From a checkpoint of a small mixture-of-experts model trained on Wikipedia: width 160, 96 SwiGLU neurons an expert.
Below are experts of layer 13 (counted from 0) of a mixture-of-experts language model. Rows are named router (the router's row for the expert), gate (a neuron's input weights, with its number), up (a neuron's input weights, with its number) and show model dimensions 0-159. Each number is 128 + 32 x the weight over its row's rms, rounded and kept within 0 to 255. Numbers have three digits each.
Before each expert's rows: "comes after" lists some tokens at least twice as common just before its tokens as in all text. This comes from a sample of Wikipedia text that the model never trained on. Tokens count by the router's weight.

# expert 0
comes after: "2", "1", "3", "4", "5", "0"
router:112169123168125099073154126139109153135119116072130093138136158132164163150164124128151099134173086147158153114163173122101136097061102108115122151105132173146057123150059056107135083187126166099144126097123215127191167153108121116148081151122096141141163079087205133172153097132115122159071156059159169127114098145146081138062079151108152085133118113156168102161162162152162124135144118088147129103139141177168086075066106085149129127067145162080152137105128135100105114121125108
gate0:128116134187150118116180127103190114083108125171078175125072120142145116152026148114079130154135098159118120145121125137114133085118121167134109123103153084151131076163063210137099118103151167064112132152109149132099161186038145130091115188206121166104115095124147136122118097154093111170127121154163137128117187130085106100062155084113180100172125101128137183111087141163109167143152115159072146092145147146120106146108168121112095115131166117141194100133149107149165142182137150
up0:160124113134100144146077145116078175140160126174155112130144156129073161138163111156160118150116120115153112133074145133154064176142108065103162081140142129080153155075184087123180163112101127168152120126084114142104101101197119116121132117111175116167185100150139140071097246115081147085180116134109067172113110131149185174177141138120088093087122142159091077179120133103139128110112149098145130123077123081142163098132190104128185087128128110097125097167102170146129076123141131
gate1:097112140149105131136145133145127126151164037200119131191176140113142089200126082135141187152184176173140116119195134149099075161155099120125135160134093099148160103148133086105078113173114152125147123143145160116155151095139088116148185108084129101116148143107138097135113178177098108172114123073090060094160098106095097150111084185150100127097094157103093136160096071155127146117144114142135071089094153100076151150144203154128068106105079120134142128110114124175087200132130121
up1:155127152119139119136091138114106094103184092095124161068125101171171094099138151133078104096074113109134113082135103075140159111119135126128144065124137066108140131131130052109139096102167113087101116189112142168094062114131205176085074171124126101152196170159141134118156125131179130088200183200057163151139182177158145154153168134098130088177111171077099149103147130130114139154135166140113098118178127146129108099168134115135110128143085165113154107100124131094164184124109089
gate2:159096137103203129143117154156188174160105127092074146104083068127079189109146109086113104127144038064135119119119104094130152113126125189142109103077094124179097092177155142176188126087145128184139140127141126117121078124170157140093120128154128115124126121111131166132144115119193126093130137082078173124112097110116104087154100157125128065134078158189113094089129157108142186214142137061126151151096081097186126135140118116113136134111177117060118188133139139121115095124148158
up2:117146114123073117128160114087096129110117093146146146095107072113125100137117070130086188192148085166163133091111162062086124152158110159125155182118192129196088157124078159106075156154114131063161119158133124169146130163132134105122172119082096149085080147204125137091112153142129108104142154141159069150106123139120174208085125121128188144119126079055090177175106108126163140107108139111135108172188166111094154194142102098106077118121127079150085121147148142121130114165124148
gate3:146092107120115141105186074119175125146112070146118185108105082128142171164124127072103109198151064132091149116202127075057140082094155163120118126181112119158102105134106123113158193093118142130157143089078143114082139128103045090152117194162138081127106153120127095119134059177122122113154136117138099090123198115080111103088121153082127100134104124147147145154131107156146181184092142157138146173147145174162125110160104134100086147153145083155106130091110102188142183114124082
up3:064108123125146088079173111198125129185130121144159182085158148100121138158130141091128086159136084175116148090143125076068125184189099174151100128107147106066116139157126157130176107102113143084151118159048166134162153139103071102162114177126120050096189128131116122143121061153131116076108120143129076136115156142121117169082170162124131112133106129121154120129115128137130147107087128158127164170090148152125145092135177158125085117179127122181135149124097106117094206106112023
gate4:136155162182140072146097150153129148111108157144163122107109159074132112132133125160123096158095074145099119125107141113135093113076112087142130189114076151077119094126180104141160071107140114114074171136109133142116077111115123097064123112143076121189071047106174148120110134103189147079183155121085126140124095067163212094136089129167175078128096109104142114117180121136137190148137124079102126103061151178171146097126121116154156080109189145170141131127138157076148164143129159
up4:132096139101106097084146133069170093116142131143059152187153123108092082105116126129136150106099104066130123089127120163142154123134181226136078100098151095123205163161118128146117174151129105132126083121143113135126083124151108137123169089145177109091027138140100147138098070138089102151129120152131154162175136124100132125165078117141071131134145154182134188179074146129111071169181168128136154113169147097177150132140201146114125194150124083091152114150139076167102167121128109
gate5:193122150124122123105107079119159163122110128104093183115143123124072247170151117122142117119125054194099115067171103164083135095102108136120120115138143113160059146175146153132097160123161145133108126067124141103160092130107077105159174130175121107099090097062146151147090048136144112113195086150105175152126102127116081108113123116168134133093103164157171070128154122120177152150133149081130153085171092188141123123132128104062116123087144190112156171109114105156125108148131122
up5:093122144117117165150137160101089084122066111131144132143095097206154049135158137112087125168150184119106145166121133094152089155165176111146139079179116124131126156090108098128055109110112139170121125118079114206067168068179125125076148149119170146166134145181112104098112161127074151149113142122143106103160206185127159064119083128081125136122112121085060150131114115192101102097110103139096132067165133115106139171109132138123143163128150096114147070154137131177139075114119177
gate6:178228103074078097151189151176106127138152169116199130086095111148115126143070148101094135185174115156124135054112138151110133128123071142131129126161180087082075099178071104135121123136119150123134113150100179126127173181156098166119146123154138188122115129162119125131134141164103136134064134109157039097132090186110077103094124124061158092115158083080125146115153148124149131079163160156159172128137156138083121122135131119109090118101131117147133169169135127124094203163130135
up6:102063140166145182112128066107156150090132149166103174174106162116112077130167132159123098072087150114113106135098113166085155129162198138134136132170086086124168106079186080165078108124158095138092112105084145117120106099117184062107099137119138092182099116065137144128087096091136126111163148130082199116150176088098182146150115127154100117145108179106098186125125109144076146179120099148075119120100136161160175125129168155129148136181101106106068093104119079133190122110153136
gate7:139187122079109092182134111131101084135146129103151085049094066127090137060204129135107158192185123136121173102084093098079107145148116129123115135172143170096068137132130089134124104165087144108134087124113178174088116109157111075214148169124115151126113193138150155145117125147119140179111123170131105069133101157074080098156139148089111099073143102132114179145171123142137122147144139120157123087193093201086135099106150175121150127106102105147127128109125142197139174119131106
up7:122130152150208112149120198170125149042133190092135143109198132184157126137155068140128172096100145150130143149128134178154145109183103150123171112077180130159116184134107157143110092092135167146142113130153152137139073180095141115147125095083145142092106149126135164107177160185102083080040123145118121148123099142121167080100154133129078115108126086134062108054112140100128123108127113047148147120121169099134117184092137145137085153134106139093155098108117141072132080116151077
gate8:135083127127133099133074193150177096112172112135149129139135095105146085163148100161158122092138160048155120118099094221091116116064128105103141098092150136098163196188110112182153128150137114075069155155137092151113111118145170091194135158107121173100123140113130153170125087129118109110128155155121120165094101166163151142113198102127139115133095195125130092108187173102119178141128147096053089161076123072105124161142104050152121090111094178135144117119176110138141130109129161
up8:075090088099109115126124101148157099186122107139162128125113123089173068133161094071116105162171170126136134175104135144131105139142134131123134195104151125063185145122132149135123078104192103184179114114102092106075087108159122093104190098066080121070194153118111097103090135124124155188129108208115137122187110134130077145104166159146114178119166134139106127101100117153122105096075170154123185112119130149185162126176159212117101158080109119103158119078154139136129160114154119
gate9:141144126093105202082130050179162103174101090075136148099153087123131151180108080081185148180091111141093147066154132195144159191136145117101200125146181142145160131135149071161103067162135167090174123071099138113150157133085090110131176176105151104131124167142136123147119107124114127134099117079120138085165138151149088132102113134128122098107124127091110078142151146157129077119156089100166181106090178121080119152117131129128107099048093124162177181148120104110122110130140182
up9:112101138156137135093170170135174194143120075122139160145097092129154140180095086102162129096129132116117182056117137183123153212119143067102152159090116137166147105109113134170169147168185145117123158084100111088163195173104150037115100174154102081091188109110110104138140134129118131139128092095148099108113139101148135119096146113107133116115123091165206110166149170137112158157144111101102165120033188087110156083142108146151148102140155134155179129127150106104132127060174144
gate10:165137134111162110154096172123124073140119064107130087111135127164092137123069042085094139122147118092192182148112076137121089145111101117124096103116144121159151059143144155150176153099140157168116119141143145169158074143132165107188156145110142155086123155151143099120137098128113124123099154142099100164146130112160155206139184094132179107038071161110082112132078105143155106128185130228173134073144068139091159183117119135132147132098097151101162144137098113149114082121108173
up10:113092109086126147121146070123217141096173155168175128143166105099109071118202135182154165116160128172063139121144142095125167122179167147122153126078178156137132179132118149126100161132137139152126122132126132107143205133129084175103144110159126031122197130127123119146146082143164183180059066097167143096100148091132084050116109128146079137105117136137141131154130116137086101107145097112126088130098154068131132086157100120107127146114146120107141119157123101100080107143186058
gate11:114183145092091129137130126079113123111167127112156114118158112074144116109161095152098130135133149075162111109100114066095112168145131106134087162160167118125134093066165064172146069118116071077147084128064184079149164151122108150091127104115166073159200148139173168115122151075157115106106121103089077142114147144053155142167151203137117133152142099174141137151105102132127134173137151144216139146105060120175174108087152147116162079109097132107147161149085163140113181128152113
up11:069153130157116109119164200154140087146184099125195130151111118155182122171075170158136089173133092127143114177130127147154117150170146114129145115176118151114093122150130140158126045057099134159143163134122123085187114114121079152068128171165156108096144147187129104111147116106090128141087117065145083099111162148153109148018126168085207139164093136104140111124074083175154091093150087179105090120088153107141125125100136140105128088162118140134130085124130169117129169092146107
gate12:132149127161109101092123092111154119120073143086109089084097176113155157113170150110159141154159094184150122125104172100124164155080141128155136129147111121105076108139101196098131109089178136153141127178125154091126175190094139136141090189134097137129093078131129095129168056132170195090142140094087164120110117101160139119054144114135125082173104127172171139098149120169158102167145155093085141212170112168192109138209060147120097160122174177125101145143111129145141116142079104
up12:070146114112133124122152123124076100142159156164208115192163097122126090100164117108122167096124153080100148163113134174160129141199140115086108128140157146086168181075130115113133109218125116162138078115110078141166118038138120158130111078077136127142095164133136104148159186119112114184116174175177076164117115137130069129126121100138164156123127116085120108147107105117135161107128091150201140159116130143060175075098163132174152102139073095085099106122130167087093182121144111
gate13:075097124130120089126116079170160104148103154150147140148095126147101139147091187159146044158101168195102133164086141127127086120121118082134125129082207140160116135144096154099111104111098104124180114148089142148076146159181102133071135160111144165163144088117126149148084137135114122143131099200167126083148196202106136118162063122110127173080136130148123088152161118118124111120148077057113175152127089086166160110120153136155165155087197111159098143126114149201116154148058121
up13:189089118129156132155101152162161146155147153022111111134168170073110129135094137150131148094098136103153103116105109112171080131097126110160163140162159164115134114134184112161123123116145108159145112167176138118133064129136123113148083131069189102116152079071130128173115104133116160030144109142113159136109151105113110124135196153156096119131093179175083092089131130097116100142147091039119141129122098124146136193095152207142147118099116186042093134094089137104151090111112157
gate14:121125102105158085180083155140051152083167098108093111142090105142125113103122091133093103156163118141119140147104124072128125085092137110138147100145150125099086193108069107094133135155116147107157129108114120164205147116167121173119163151188086165172077167174108102161183113117183094147117137122117117117170153173117077094125081123106195165078072120127148138153130137182132091176096115157108154148195117137106101127099102119110211140044145139173111165133133146096157187076123130
up14:051131181166105099096170121125147076095110109170177177130095175145138144152149140173136119116132076144134097122133149151123078151180169173126134103145144102164127146179152149118088088051111076153095112191119138134095126082124158138130126178134172141143138096086147100139033184042094153094153186140137152117136164138122125152143168122133118107138078122072081078163158096103108154091175088107116141101077159083161142123078171170087107105138167144125079089107131124115107123160133110
gate15:170087079071131109125115113082106131140069079126106112130144131130210116114111141127072174137137156081147134147097061142138080090131145189148083132104086152145125131095123086118123132147135129150086101158141153136047163221118113134138138089192168125141138147122137133173157078148159169108044128153102183157157190124112121123111098143111100127076143141120103203100091133102113120149140121153131038104107143083191137171177109136147152138085137095085083108122159120148140144163163141
up15:100148115170118106096177134172153162091166152177164187158158183112088128210111078185159118135113121200152112121129131121108201119185166129085108182159140127120134125142140087126107134134134123092094162111117139192139157103131125127098129112077119148116116100124135139112059162124086080122136131132142065081116127095103146112152104133133094067163118106140152076194097091089128165097086143158130151126132156119116115135103234075110081124139113124161163107165118123068118036115150135
gate16:120125098160112151111179101197143120161209109205152087129070071140127165119144089133110110199161073156131144116067113108120138111183131104122128152062154139115089082125118103181130156156088149094169161145083175110160156151099106118079101138154094088085140066176144124125120114120122169108143111067137170099110144119180192159079132106131124122144106102185159123080082141126083132143133143190114139094079190144161145093146065138129160137147155094127156158137128120147144165075137141
up16:150132115127097145079164135155185134077136165140098129090106096154133115109067158133144079143131067146124105110141125123128153176105100118127146121106075085096092168155135166147118110181162168013165145044094130135135165149112135119083163135111146134111190102201130151083118112134130155127079098094158155127127104199143123108104115124139121149121100111109123122138135137151103111096167138188078164120120211148168127089100051070124123108202172109193091132155119127091147115093157162
gate17:109109111107173110127138138110122127145123147052133089121114071106179195104168121116136165223161134141139184069101123083113060121118128134121129186202097105167100147092147048101123153132118082142173131176123185167173131114122057140155118117139141083122085180144131126135094162148126159125100110134119081149131125173111096107123089156116178087126157100045113150159143161183147148110116147144130102095127101131128134119110120119159101089135144060146150146189145105190122194141130081
up17:074143067107123116111089100123131125116190119096154103123121095064187181098177115147125175090158161131151126094156116101101060174185147085130122176135129129111123153133117072193195113177110103148164079155129160122147157174148140095128024110111113086139178114120133144148178141125133132099127125115111124170096114144121121144157165179098105115128153121210143107135133144173081124139101143075153135156053128118150168076139185170139162104182087123110098135101135124143071159107133082
gate18:116160136101090139122114121135179093123147138038155147134138091133109149120154153109119150170156177135142142121073099102139139133193130108100141111114153175075119143131136075137124084078129103147155045083138150138118116130078132107166131202110108090192155126145126118165122147132084129115176089140130206136132146150176095107060143126144146143155136104146147108131103106187193103151227136193204105098137099112112124103128105172107132110143118161070215121123080105161129144163174129
up18:088173147123131107118050068149104092170197169087116119135110136152135083159186135123149104162140167122163110174074113142105091131177077110117138132188141140133112117183124093206102152072134093133154057164127150113183070125129141101154092163136129112207095104106124130120179105127117162101158108120141175140139144149143120102077123115119134138121102097156129146066126124170132089126176142140167114091096146093128167079155086196136168139152110152079093108138073120173145132115191189
gate19:145106090130062121132138088127087091128176152102140047136117133075166087106137148115123130138191185116124123149157111135138099153138127133065110129142119134064143135158108142170126026167151032111160093122074127105073130129130129161123122096076151150187131167126141115167017135103161184162130185159119144131162088150131119131123123133151163130157135110124102124166107149185112065131121135074178145174087176056128133156134155133105123155111102156111135158095115157107125136178149109
up19:084112056187065101113119122127119100097216162164188088154134134096186132132122157155075120090144196137140149160082098124125173172141114106090182131101121120117125143161140070168175137154132044170105119107121130143183172150095094103128072082168114130161155126090156123133083136141144113131138134187136142074131091091155137165148118135153113132088140125067129124078096102164130106136133131105116077095106199104147116100121130110156139127121083145100222119132141152123110186155130076
gate20:130144113184114117137080139137125073100098098141112154111112162087125150146111143098119092164212105140146120144118153132094109135065131166124110150144113130155115078163127145196094149149158125135172144141166130106162093112080119117144148094178115056111115167119128122112149171130129212170151103008121147102115103134072143113142132141161125072087156085070143201134087124115100136150221152133098159105166157191114121142155101116089128087110110130132107085193133148187119081134153161
up20:126162150135215173149172124143179163175085143118090115089109096150065155113100092124190143115125118154098138100121145079143157167167120153110156116044186127154089127114124113104117123197090152152178211146113108136175134134155157141160084165067111102090185091170139093126142096128191117148106137159152100113118110113195105105091123118131156159098171141085110080138115139080182091094124044155098142185115092160139103139093146129117126151112133134104121165115123114095130076132116173